Experts of a small language model: 14 layers, a sigmoid router.
Below are experts of layer 3 (counted from 0) of a mixture-of-experts language model. Rows are named router (the router's row for the expert), down (a neuron's output weights, with its number) and show model dimensions 0-95. Each number is 500 + 50 x the weight over its row's rms, rounded and kept within 0 to 999. Numbers have three digits each.
Before each expert's rows: "raises" lists some tokens whose logits its average output raises strongly, later layers aside. This comes from a sample of Wikipedia text that the model never trained on.

# expert 25
raises: "ler", "ling", "l", "ou"
router:503552523408487520432529421506514527491529528542521539522433498446486472516505553517399543590565519526463538482528423514475481488566578426521512562486487551437558499508492511467461473531540489506450515481524474572502539536470521511489507477544512458495495476455438535518497495604506429481
down0:428500522655498542453544411477439448456436536443496551573454412466554520442428470559414496491569496486476503514481483579562432539501547446467432543614538529514525445415466593488502497530472499520427543516499556429454531529536534514450412540507586561520515518542455571420461545477493574495
down1:513488530443591492423453559548496635532472541484418476572479543515501517549510442538520652499509467436598469446530519535499509419560502534446483475398520458484539532520476502420460560504607497445438510490537481475550460528396570493512422523611514472540389625517487410610566546546555515549
down2:542465469341542505613501566472457463461499587457492479455469513462511530447417486438408538544482516486573471526428481601438505467505461570441417510498498477604484558567457515485441502631472504613407531435596432601489472604490446452552420522515409543522534482600444508547501592600547507522
down3:453488467564515458503456530490470415563465500520472501450540440491503477455530473491587438438481572356520455497451458451533494394571496568465451548467437496516467462509511562522512470399520596476643469436438427530508449495521556521469585551454457483488520472394450433500528597410551423557
down4:435521500485547499439444523504510503432577472545515484527531522574492474514546487458559484520534428507464493552465504425569531482501486538620491571439546512484455516459490508491435550553548501474479505531500582487532613528498563455493608584514533541484537479566497530623465535433418501515
down5:473435516338493468401454473570456509483501499492550541555502487463448522421552451449524483472494531533485472528478556549458439469502400505484488432591487519498636561474561529572454520508451501538497472481510493396458532509539495514509514594608485449525491467465508531508521523453565501456
down6:593543538507418392424547540498455480576548503506453441413464453408570505545575464524546596460540547413589419481488476527495560450480496487453389368543557488519516520506510473489432476508414506515534481483485522500530525502427585511543463480488524447535541507474474456517569502495507492567
down7:475499592518433547414480574550531434485505454487484461502493434591474462566561549551485513509483435494448570419564541499430568518491513462517531482405482488452520416481443407535531566520547499499527547541509437579483440485520347567441483492451446479550500513524478472532518580499489484542
down8:494614498462564413549448497504543542480539530405484450417518490533515517486501520476516423409582384460528556530571445412414501528522506540483564433497595481529526483451548596537543463473565388482448519491495501519469427500439558520524465543480475485471466457528522482483509357553596473561
down9:480586572521476505501399473550544459551492462572497474549508496546498490581570507566518441476479473503536575542551564498590511387475409496514432469382566500523605512487485501566491510411539424537523596446565506439533560344468439583512491495485505489502549482477513502422426462618483493592
down10:542559528487469605470415462575480473464486481496485540430437486544438455537441451574536578524433473588504458460510504500494554596459455542530458522489542422526470482521594464423623476385509525446499456493521503441521451509397574486415553483534516538431500522390455542471490507504654563516
down11:534424489401546507583436539546459506543589521540480489485525485459547477543404490508436525565523513527552521558499492508584558482523415480435598461488514506480507598561543542430523499513495402468438499580580632573538484465525546588537478592534431398571507643541417410501483414591506493624
down12:501513429558486533458503486467496467360460516438495510582620549470540530484575585403557535416494571493432454468554490601494564545538471545493514508470452521468445432580534427453506446549460497512503546574475503575439395535589407519531533521515428500455520517457533468406485469505439526531
down13:616447419474496565553542526529429528559449536498469452488555547381579468510632507492467459465535443439570363417487443514495436462442522478469497497488496541461451487492485534578491501533429543429519618397538474464547534446423493503412474414495572395565429546565499478409467541480517470472
down14:476507542469561523465503531536504557472556511457540572499420504539547479454434534445528395500532458445483587425482487413560440492488600486543517390488542496639475592540518534621590518457427549513414525522598475536582521424475457482552519553506495518479518506408529435546547513502409510497
down15:491517501400500477477443529478401580440532392480459504570493465485500402504569534529410492416570515419542503573479523445463520525504447495456508461564559510522502545626590523467490506450509494582531434505499462535533485402498488592503531512468481645459569558407458489424497483452412561506
down16:474575486496407473527517390496514491427518522421571554468494429540612431409542505465582425539522536543570579533485521464519477437517423537511487491594611512551486495517518598501492494557506507479542462550546468505489500496544444563568507614550496492394573501480514547514539473561428558558
down17:442477470549581404438487500376558490467458494460518565509497421538577474477454523452527487513422458570508462560469456647564524535499557601547488458544535570454496458437532444486510494523475489461483440530474558537579366516467431423494517622479475478465462514491505489545554734489464468518
down18:453526509553402548512493515542543517458508517507476576474491463443454539552506613575510511459539474544499491448493501489477541460477467535632607516493424543487484537512431491546520479578478495407425477577538485446532473523521537490590538646454534467512496407433564452503516486459423500508
down19:495450623510480467481442598532476534560478464427521517579458534482538495470425567413430391525435579496505496491442551508464516481456433458453487541549558557455442471495417551510551506498532644492440404573542507456495536560488571537480461524603483520489579527488576433598458535492519372491
down20:512438502639516483399489538444499425466436460542591520522533507533474503468470583427472534482528499480487569465450544506423552521510494558462542514651562487486416482459463549460439503530469573418491460522535463566489446563482450499528505441426455478449595405470493448512470389490504496452
down21:484499628494456570515463499526520532555496452540535467526555479468485460591489477582578530560496517548574544559446475545548449533524498412565451556469539488617613439478499491537456429505498407474461507544500526441503620479523403482575507480512577534517431551532572469466541612447534531539
down22:494521446493430501539476484484447457529556579566520511437490556428414469484482441518508607503462539462557505402508510406488527574527471466468489423376469543577447539440577469513499490429494442511396584532575448459512490463523460414440511484406478517458516574478469436522451480576502495507
down23:519390573482533473479617510547500560485566512461496496500535510581438510582526536466466479545497516436531504470548513516518511536582660527421527423575586393455429530529569528584554521538411514547513547464461454492547552596479486508494455556597471459531528605485475486490437467446551432449
down24:558480496443459495524487485362484604557556596535412527523564518481466445544430529513510531515554544485442536501545518428547478501524437464513458526521376546514434503511523543530485569410507432460515467506576514501490531552431453378520496519485483519516540467535499450544520482503457460497
down25:553533521529497511552461519536511551448357551378513471564549471518554490698539502594529618513526523502539481381484523477497559516563468434500547523568534548535465492498450488482524541554446490532529430554503524400427526445520470583469416492522563550504506513548498504494471447549456458474
down26:527511531411518503528456548598458578423430507453560540521461489360548530536491501383553513493542485439503440501508487484515388532493532455430440532595545433516525570527520484515418482545517479512378430531391548523472571410519490459453430504487452537465452549519523509408481542416502506514
down27:503585576526361348504433457518483558527490562461563415413520514562498487500533474515443523511410549508506502485564483453497523484529503436522464519477473535450478469562484535520458536503529543548484570484550458478485507533473448481519556453496464483519421578573548481532522477574551518493
down28:611388600498454483458500452529486424442499488464515529482498477575542565539492572432456516561571499568435481483492509493593519434459477539562426473541523511508465503525503498510472559515451505519425538520480388435520477487626519526500537521439355425511630520522471426543506414531412576547
down29:508452550579462527424475531451422437494558504544507490588503486447465447537522522480507474525479395562542508468574443442464531578476469529434392510547526638572554596470506531610422480538469501541573581457425468517536552431431588544490417553501503519485579523434543468473508439490557437507
down30:517471500496516433580418488445438427514421568514477497428527582565565455564490615524461532535508578492483542446573491548472560487502475520476461575548517487505456441474501536500468521538500513476507505444440530436452500514478485469541467584522495538518429581501416468442488406428508432399
down31:461469478443449488529476497385464528511536551505502468600491554514598512441450485471483549490512508466427469493475505463419545435477493505406519455411552437578461501504560506502561542462463656447463543530527454556469572510450473414475554476513468555443448560507455434534507503507477511465
down32:514459526486487492521554528457470484596547523613507454452451489532507451584603510437434461554456561555515534556564524506480504425537462506427560539520505465527549562535578553438488527442547429476518527445438547491485545506608529491439463488486542451525512445506442480545575512515560480487
down33:451529464455412509527481387556523456524584610422503562533462498483495495539545482469476495464572629541446495445530503650582435527420501530534423511493534498591477592472520564562589601503542467557506491576534465480488415505491471482452506432449449456573449473511432494512462492518568490481
down34:517578442557488512439442507476527568421474576463556524568539567542483509472440527591584495519610534454522560457485551559519505551564472573571478449456545554520469530572516582505509463456588503486444431543499506510501485518532468577535542605492449463471517442504412565442550517518506545479
down35:519461455486462581495526491498454582541442579491490454545587488429487506535426562418487553558540550541435474540536465575510521486410504510517500492474456508469531474455521499441450436443579494572511516484446413518477499474461556431466553525423518536397513504515591476538526549425477463495
down36:435492487551548487448487522423484518508485570495565510559439453420596478475372501555486497473456483486552449470457569570493350471580489512558586522478502482518467492522523449404540492491415461546505586526577516545441541492532445458526553451421514441508465455473500518540478545531385533475
down37:522375411508525533580547394577504515476506418431531554517433511559523421532441528539457524515501473552391538559466528580503508480514539457421511545506543481575491520585476466479527517482550448547502486512461550435502472458516471461585479435572582452505465578543482545460522551519470465514
down38:525495428411616543351470466486511405501469518515478447625504544455468473553609547477547467454617533540555517522514523474563535501521532524490436439441488586452528526575626543525442458510507393544513496549545484507459486481516547521501457517410534448473517539509510483550431499518480456552
down39:466513521499414584497468491564408459501533543557505440537519465502452481515539463490520494458461440525543504385517457543504431498510396496577446497447491481501507512592562478557591511425515567492455529574509526543476543474446553518514442445436544564557495522474468489531512457444608415592
down40:436482483553574420460514477536456553480497434437512548596564505406499502597586493551531495489606477497568488593385526521529467504439602502468465520454510477555530461472533392519555556521404469509565507438554531491554497395555449478417497547507490524473544527453494553566506513573446562538
down41:460437550452502556557426507529404542530501521572461415469451519405483557564519520450440462547537554479582439572583543523495575509499385515591520487508447533474471581422525451421474511524577443491548518442408478569528478498500460480492500544501494521380462552487448422581506543490494436414
down42:585500552443470499476517510493502483425541485548471504448540585496466501455503568545480460473558499519459517491537522502436558538561516459488558397506434548499436562510590535362503514436621470486459520576431487403553517533542598556511450611529498484474438536431567480468526454575583502470
down43:481529479478484563500418423503477515553587579523478478545519562427646501441580496435469492608537474489436345456445459486532467518492491587513480594429538543473479460485482522552424488603543497541555504472393580510494501517459501490453448566534535522504399587433483500504474534512472485548
down44:531475517576530456539460491552392469548502516480453569492482522505439346501397547480490503566503527513443528434583529397525525494598510474421464506485477413470544509448383445412499503492564543529448493483549547512528473509426497472499491458599481435486583483436502491434473568479548452543
down45:509481422484528546549497494470537544513476393561523542536493509575559506459462479493486449526537529531533508594513415512452439491498438555430585526420428531547446623487542542580534463475521520435470441563569468468507497478573501479520503540497463488498495453498483438600435423547513501531
down46:515470484518444577500554523560453483504504486421522457530529483501519516437534501376483475481503580553494570529453469558524546556512512566495576418558482507501485501525530470495477505496414463420448554497493500479450512543516473487469523471482504486503524550519518504596437344509501469489
down47:426570523539468516493565502490476503528519462528530466395611539467460587542546455496556507473499641454498404497485562487524609460542472548490423446525464475494479522492421498444430459471529500557504545423427506562540439539467614481484497529517514561504529477507508538549484460478542513475
down48:570523550423535540454586541516468479494489436566509589457528460494404450452555496530537542564552485479491474538540505465509536575522480539476412473563386529423549570556484409507512519509473574459509460498487503566576444450501487448450566408453458486542546448413506518511468464453517531529
down49:526569425519441568431503500525492396483524441476507522540481531531493581597511483547554508596516483506444463453559479513456435572483531476572514527548446494453459484610456519521576567573488427433568478574579471503487457514474587368553529430496456475462397589498535530408477480546485397511
down50:483511474545415480505505515495556531468389446524586484493495439486421496477441523572446482503470475541493544469491547505448431618477531528500580474477572459476470434487491489538541573489505475473477462530442513526489503526524403574520566499478437501484458472489462511569484528528484503479
down51:497514532501468559486531518544492488501513507543483507436407519468491495514502443457454461534554544520451470535497417590586567469513483562468440442458480547538562456478573543520460565486524439499581443491461500518503501520419631511424470568458525454485424469533448438592455582517560459582
down52:470436580516546536518465471509483517565566510496496469443469496541308525478522610428451489446577596543488531500561530552440578508501460514442490552454470579589491487419445482512465482553553503563474496530448493561427578509531478491444463492425426563482551497576536390429388479423531495489
down53:504573495470447511538563514505487575443561536541472488517513433523450534497568594404431477560460497526418514506513428498495464391465494516454422455478530512544503505469573467636433457467549428456534533394412409554457452484530474524492497515615505587456567486576486524438488548429532518542
down54:529498420453458485508449503431554508474494607523555532468519542501455510547424474545466514534423436433522443465450509502415500523397521480487566547475504416470543506529491539438533473491450525463568410412442467474454491483570541520456559445528573501500520483454480534527457545536447425407
down55:517491529580499581519462540372468487616572532497365510398524537549473459530542487420536495511523527566552455469486498477487429548337421400486469543468487557547465428453552502462461483515554527462552419477517446399499461397531550505577478443534468515499483577564555508547495491475580475461
down56:532477454564474499531500502486512529520527509580442551486463506513555472520485483442521530543500533518535579574466451456456465537502542501467469484555497500510477495557575580446426470621505476456439485468512504532415567516488506414594496495566582421492436445481436442425470500515511574508
down57:570462531389554485511514490592488432503515637423464461401483491555574499529421563444503489589539489523505585467447546546417533554518534471453511490444464515575573510489553457536464548478516471615500538497528476402517466421451467454510547586530443486493540457538452540512524347530444558566
down58:528411507647522502492531454546465419457504485514408520522543519580513536411451491484466480487434510547532545411520485537518487524512418540553575472503550417423496539497430423481555486420495480427546510519530522474425566477496404540549541537534515450544567578582492509564415475468491552445
down59:554493469595458594524411562577471583392438500413474523528579501493536579537484548553529488406566515442440434489466504508547526536520540496497561517424455490538531455586461568563435486527544515553490471482466533476552414485533548572504561563517441552523473513456562491518466506491406560603
down60:528543337555466478489473479492562477517537467489563506579491509493537449402528461564513558387516398530404500451487509532648487495521574562480467532473396446471489415473449530499433521516396448467544451525472496504363492539606403529491579512450576430456475556505565485462564395571588588481
down61:532534456503455490506532466513489461426508575500570504377501479459575574541525528421540554485445550437493574493440465506458592464494446509426496519542461524462514426555501424458431620518502502503449466408494543512570524448494503531558437453484586539492547381569440510430541478492513474468
down62:558566453537537530433455495552527446468531550470481547501533468520498547455491477488520348450556460529563589426569502439548497539536464456469524434528539521557485475489564507512522442511456471518480433446559484518476442469493550391450529509432530473479521533428579475493480480448466497556
down63:585517458475519473411561473612470513431457512507576523418463431534469448407494519486565524512496460485460482439470523460513540521519563566572563500553540453559532525379523505491541539490527572498503388574541551478536487427521479532509528496475414523481496564467501575519523447530519521480

# expert 31
raises: "mb", "d", "m"
router:425549510483368604420497503506473503478451498469446542492437386514461446483549491477498517563589542426498494466511497490433379538564524504533556423483543464570454558465515488543350410538453568557459472478576461602431546629445531572537539448547530538493495504470492548442490515558485444436
down0:570538522498552478519420567556518464535529502460538590456505519542493558482513548437579441391519493472485441453585492465503521526454460529506517540526555431450448499536544557462516525463535538437559521508493459448476460502533450444423543327510385411586413560446480468571496513424521514422
down1:673495499566544379507474456464472395513491417451574435512506428520516536537572492482455480520503535554488521513556599556459496509506423516468390500383481574525546499459493490531496459424489436526432477546460435565472414583449601472534559451452515510541519455408508446536437382474560472456
down2:477431536446546489548530541458421441498539526523442451429487588491582485580453479399449572427401521537549540467435512464550461469522441562486472599521451427526534390458446402512500557457518492524476420507460473541440504487465589534503553491529470502517522522464454459475481484581634547402
down3:478566480493489488418527507517525530477413467456555414467470528497501483535456511462517633517570436559483490593566492441508406516496469470512521538509399488472510514651395461351468512403488509496573480421521470532519538492495542506481467468513538530457528616482553520464484547523507581563
down4:472547442483537489469568564444471497417456596525593503581563558438552498464516481540507399473531538556474477544516564466493553609502556583505521491436479557487532349524403535464615507486446596405584570615538496417513506558534481555532628516473548555467545443427496484482550485411493466567
down5:562457533576490492533505521495502485598492568503625415433516565463497510557472544279525468535597505526626467587591538547509515507458586450523554521395557499468480510444477521482478457505542561475489549556468462449530478470433522456506524552455471507465503494486554422497499508492524517468
down6:519544530501485467489489484520456566529437514521603572525487489492524505505437516436530567539510479481555511513507588520525499435539546524487499516533555391535476491480555577540360512541487492564531526379461478446452520518581570583481512477522564507463526487471434572479483545592534556483
down7:474607553555498531532545589464412576526518589523491489559449518410375533481583474384505557523509499576547458536528427504470489456512535541446505474585532524535460481476601503554537474506567605501545566532422511464466494463451517521512493574586471488545535427422566529531496616445487541535
down8:531515459421477510503506497480481513602446517482494446521512486462428524496560386472446554554479483548569479517523421554494494574494540530532474559575434395437482498490404548589527525493514496504524580431498542410526492449480511463480406527573485479543466504514406473462507519451494460497
down9:511534555450372470430456425445566456603426542470442475518483464459462455538501431532553520473523508564477419456511576506565513476530462554534570502430435552411547546515474467525542524546380539565429435583461474492508462459521484522438595457450416477447452505508512481448480578444510515491
down10:443578437518482495485547539508451437527492478563413551591477537546448533561510490456497468472540549533459440498471559469511532529502462556538550525555451382500513501516445531525477539540527416479611555563502484463462529532491493513366542470518564411584436481483538452494574514444546442538
down11:512464544449513521530457509481432426473434584505530438605473449527476536486486405558492462461492497535516573465475462560545506493489546485478460538523546544491502445637426484477602590434505464503464567491491605543445489565463423552514480558512430484475501505500535440488485590542532451575
down12:556508414548551573512453510482579481432589482532559531529508477545457438440481580480393486478465495534598524572440580496504478473495521473466541401595470449533498509539412518455579571466401517482445595476453418542491531459512474542530476554505533424532546412455455510433424477532439601578
down13:588409492388553422538543470538521560419520449526516483519544475490510472596532551548591536572576551532626476480545481418577609478493468524359520543486492473648556536500510491480523479479526475551445576554569526482501382493517586527466517509485496499480551627474565475543469432528533441517
down14:518495510587471467413524478499521549527537509540461447559509459588538449498471489494468498469468439510429519483559574484539457507469484534469489506497507502549494566562474455408509507456482467382526519459447495441501435507436478529503510485447499503453507543600552560425556557514469504566
down15:596450464534534525440516525462485470535583553575437487439415457468510562593505536472549579505542579518470461495484538505453546517562554495478460527483513566455428608496539590475381478512504492531523477493471493504555525491489499485398456430455521520468453499566502426452559373515500426502
down16:591475563423589454483536513471495559470533495474441587479495438580435453520476469393466517531508541491487515382498559524548445475543525497438505371504522481547535473496450432610523457524464470479423466454556482490517504408515517458604477515517573547464507500582446501587505469552461501476
down17:549566508397547491557552458485497531543482530509490493528605513302440484575525416432458585549423515474592455528561456463532449538494459382413546466507504520472498483604533447464477424484545562404499514528475540527445518459492522376473495541540509538496583528445498519550520548495547433514
down18:542568577581557451416553478485499548450477363442530583467484501421455513516536553561620492497423593509532470544515539468592503558586484503530537452522477469522495517541527563465540510492465542500471503514520577453542370499417532535462469632495512389473554479485469488496511492520529548479
down19:587559545478615516559454500515488517505507460487536486549450513467563489481494504478494557507455499479519606424428467578445622513460472448545543593534463462450465383579529331505458452531513539554488411546514491493490533487426464502500503581501407492499404585473524557566482477552532522449
down20:453539501471522533593507517414486582458543559606506456464494564516505504534443394433529494527563435397513490597446505492529502433590522505500505425505568420530476517520513577542495531490498473510519557517481382484478599498476497476511504507533531539537495499528555496482487520512501560439
down21:530512546522469458537519425503476440518436488444552505529451526499545519490519482551463595475482503457515432496565463450471486593565480574515485459458506461508467464532503503457427593447466532475522531401476537487453525463520470454648511525512443654620409594567478442527514531517565437512
down22:490590535573496428413541523458447429440468478469437521538466583515431531427464457509459442499509473534440461529533553519474504547421588542445556551467537498375475533557426532628485590446510447581457425531496483429469448455509578447476502530500473512592465464488470492393484533511562476482
down23:480409563519536552379507465529544392513529361555521433471522584569484517422535545553499541612514442471508490487527503454471510449546579481541460484432446562517491449476488459533542559569560464490477464389534526624462495479518478449447472572506479391515479514447425505526453547472371567434
down24:466388577485421428553428452599472541482476523538425461440547449562499446425521517471483564517482484434569461454563499520471488469472492432525502518627575449507495547445521564466551487444396480566518607490439487467448501508550439500544466502545445493517505514478428507516446375478492531466
down25:437497392574413523491557494510587441531468517527485477493517413483516486522555452477520613592514494450515523499487602561495426484479424459427472601562515550439470467567457471539471521485457536483558505469620484481544558494501552519506538505542460510415617531525510443405480525429480460496
down26:577544526382541500512462485493528497446424466461449461630503502469502508485540588534473547451566524494552430449576440489579514454535538491517488463535512536437517549619505381562524418518486561501578500520559508475507478478491557543523510622465544524486506514486561528516464451462504423345
down27:512454497540527622530518555453516489517466494503573576492415466532484500480500568562437590446400517481428541509496564523471565609485485537526641443474582506428611496368451498411537470485441464553439524468474503525514541481495560522496477602500442490533547523524488518495558497486481584433
down28:460557497592512477608448490471462548465477554560499564568613469533472581485552482474411492498593495430480527474493520510562417487510498465527469473440499420497514483475532550463422474465470494577435531516435597499546593536452577435435483447464533557518477479509433487441529473461466545527
down29:545455508494549529513468443482476442632533411533411509510508569513507476529541393428436513497585544531542500614552453537521491467530449457499478433509513468487448557555447432499451453487487588471512483412566579425530547564466576516466498412608498443590449483534421503383386442450560590456
down30:522605475543404499549506474476525424500442608563522474438467517411574516434386599416523452549415489496460515533512532526490533458574459445481534512603546501521563513483578494539379448510467520439486531534486517487462506462474485458582523453485480509446591578495492553402426409451450495464
down31:469543600316534520488551492482484525454599438457524462488460513504506488523508525535502553571456456550517518478501473473535565462474440505512569493619580520506610404465489420513573456569446548516557471581514500553500487531554464475512457537552491412462481461538461478503434490595514414483
down32:489594479586464478458525563583502469471480515478532441501515425461386481616514485484579423514501488504475456556480514553520555464568462462467540517509499519515484471535448485463480484567445415577601557312534421462528450492539492457524495504499485480562569487429557526531539506481466547434
down33:480479407468463567523405587604497469388461442453443457599526622519481496395420446557498436503608445474462525439533462617507456512460576452549555480420520510548511511527481475490460528485506565404566480484492497500609536520528438457359559494507413538540471523442504455536535556482539503502
down34:466473409456484478460539529515516474539467519500477443462451506501468404540574467540473502478530495511460470525570587502520422524540514491532588455470474477516422481534443602536557488525506467515471531544473442496468528560463596514482505458485472480498527466478531504536497473507520527487
down35:549553547533526505499475502540434412513568624421578515577494461523559521533513556508478492552543625450468499454466524488526496447423483476445488472533448502489455498460516509505528574551450452490528543397582526405545540501443487511581535428507535476444430483573432517453514447494473463430
down36:525475450414468498432527556491498616565497455602570566405446420473469452523500479454599574476453504588573617513466430450461521506515477575514483506473436506452468512558468490586544524482454540480458517510520503466499464508540467481557503551399586492514556480473418541540515428471474487479
down37:482602430504479394446467538522500543479501497502517493596479512488503538494585540494569547406525516491523567536526474450514419534455451480481478482502491541502480511551525532599535478483529514584558504634444458443435438429586551569545492479544592539524470569460562486531491425548449517557
down38:587450486551481439561530492435462482571493488488556546545439452545487461516543524570467467508479542496467505462413589503501498487546435528509534489471580468527526469475524492448534492546473483490525475433537553537587541565454611480518517473495555561570501534497555548533486613516499425453
down39:484454553470464497449420474548513531500576533459489427299474440548428518513400539543479482526477443518448575477537579554543551584561491485548457445606573452587425445533511524505398438546577438504537497431463456466424425531463495506474538530397480507503493495577476511552529338482534415529
down40:440485514528633569524475593505508483480451442459414465500498558536502526458458483553540470596530447468505558488502467461474523640548531455469509466479437473470571509567467443502531485512590453578460497467450469549501570481464519556435461559610534514527482431494514550464586559519570549486
down41:553500394468449547463599568492481371531609521483535452589399512458488452550477542529513556470495473561433432495491487490452419508517493496540388430536496564432539425552532482485527489511430438496580537500512500459483536493465489512442480495560564502485503560412459549472556454582485470524
down42:387508459615627472570513500521463433472484463560484435455506463425546526599601479427512507486569630449505497479518489600440450579518566455545501456469560480568519536462578473518511426498519540489527453563552496448464519474587472559558484416557562547570483530478567546524472594463464534552
down43:529454452547582555459569540478521348495493604601543540473558477480491417445499556527490442468444424556388445553564539513492437488453477464441523471497481559549560491463508488522513503458547493522500560508492480527575439433510443582535500468477485527536551461461474502465524470526455451506
down44:536477486535523464495489496498550498465474592474575502479520521426501456640550450542474485553571531472474452425526439514480464484509570443486540448623495567444489589500517505510549483594469550558514520562409472536490594479468468554468437518427530542580448521549487522518497530496450448547
down45:501495450543560511497370537490505543426481514528505447471560552506528446441460540466524452440589551407508480475494460629520553530444469508496490535435499531426496524506427583455488503512578553524511555613495521525560491466516497575435524474477479551489388494488395564555433546466480578458
down46:443495476482461488558480477492520627551483527521432512418518441505469504518555494445558552440474433456491367450508480462500489451455465544507488576544510526477469533543590550517497427438485448529481445455537397476491412383511591498420510569503479533541416497467517468481427388514481473517
down47:575469540552546530580500560473585418497580514554466444472526464521487521515480467471509534521564474513489491515579645485522462464533570494554454462393423464523511541562436483502515520491547495413522442483531420546507539547443529458452526487541529628523499520401459464469539581361483524542
down48:410423568515523492487515506456507606448535451453505493482460489389435458561422519501509495526512521463501559487504520546588469491483557493370499440508524549522507521497508475503446438488469446590495529471600526607451455490536480489600463472528545526523465495514499502518487572469457457474
down49:499583584495460610406468499495449537510492504483524433522526518429510507512533484524489545490459606670476524499454522536490539515533463605456518557566533485478497444481586518607566486593528566540427509521475522472440450422511516440497407466506511511401453474464490484428534552516477522514
down50:447522558514504518412521528522431561511538493487509547518551620485411503520526443473416416489486491452440541525442599406453522422520515518402570482418545530508448544501504564473540525501524509568458564472515461432530498413544578531504495447592494559374586493467448523494542539514486471411
down51:454510444481406501484535500461462417496479582461489557488521531430467506527452551489494453480541541512441536575521534484592400571503461523486578548475467553409551525591380434533498521507464555503541473521600451602445492470496579515519464549409469510418446465441468469559557550538534494488
down52:555441499490525456509490543555481475464449587512521494522548485561542569513513557541402527512502439615474500474494526488572485537467495556550583511475410397446554511498499566545617502491502536402561476498461492547567451577449564412462447497448454427467530465475486529525423454515475489504
down53:539509553492584524537468486394503413530518483475505468391577534405437569490495605565498545475452558447546422597545450399473578512600490432406582446538470514558551513522500594470401479461498532492505537565389514531463513449464512467545581466571461551573455493517528464422401420522577568508
down54:526553522495487470560509556428490461461483553527534591463462510578555543450573448415488507534507488511551509486511528475429564434501503485484457513563524518470457440513479565509482486474432619631535670491537541471531550531581582567533593534567429577465586491561420508524433397456535508479
down55:469452510466516542449419526478533481625597492551460468416435575499489364529566441436441524462462484504447495540481517524458420530546488420457476496522486597475582492397508475546572471505529504484661459510575488501453522552480506545579403502500559476453507510590588468506504472544518461543
down56:501475461541423435425544523469427553534600552472492485501455412496514483431446513485530512545605482542421605472438502519485493469455500501504493483584495493547552536520485584483501449464602573535513554539472500434405486577595514466500492560475480562415523517531447541516494488620488470554
down57:574614502618500425494544530488537521426474531522447535439535517498507478505513449525445494469549440463571491548461391544536535384499504498459436460540439475469552500405621427487449509396595485556493520518520498562433412461405532484487471480572506463458491428567531535450469492532496490493
down58:553542594514448473589477520654414519467551561495495502488487538458407484456524473460463489478520545544547471482476514461507579352564488464437535557490436490639497468565461513544512496496430484524525469450514483452505482427346503552470480547578495535557505457454461475531550470573595503533
down59:434458464411513507460482526516448499567434526402431468575476584462496466476464398456520500563441513597459451508526440496502514529507567528607442540458503516476457571439543443526482477575581547478457454402589485523481480452441505428424456564555542474541480480587484516521496534496538455548
down60:491480520484538516543515523489604603386459519434483530501522487545471491449501457534569479459572457487528564482459518500454431488529578461542577437581531539521425453537545573438518482484543451465484450539529530525516487439481463525545476558406462454542481519533491476553504568521495562511
down61:527545529501486531633613524477524554498638469506534443482446497385550388541514569457489467523500473588410499457492473506479454526547465500459413591487483451474485563429500479527408499610432516563433569487531532513498622524529434471600476446537548490470517411583409514535466599499524455558
down62:560375360540500586532569580459470468475537515596531462468489459533523483543477506482526483392509543523415512466503286523471605439447509488424532466446624425487510563453511527466485408434428537452462447463428520452544577439507529464419492454565426494499492527587394502500475519450586484513
down63:482607487593509504512526497490466475554580528544524525426558487518508587531558500522552455473459517466464385509532440483462463547482457569526471586397458539476545534419531461410451508483552534497519556492525501624518547467600577399419471480431387543516470442555477480527375532609564484499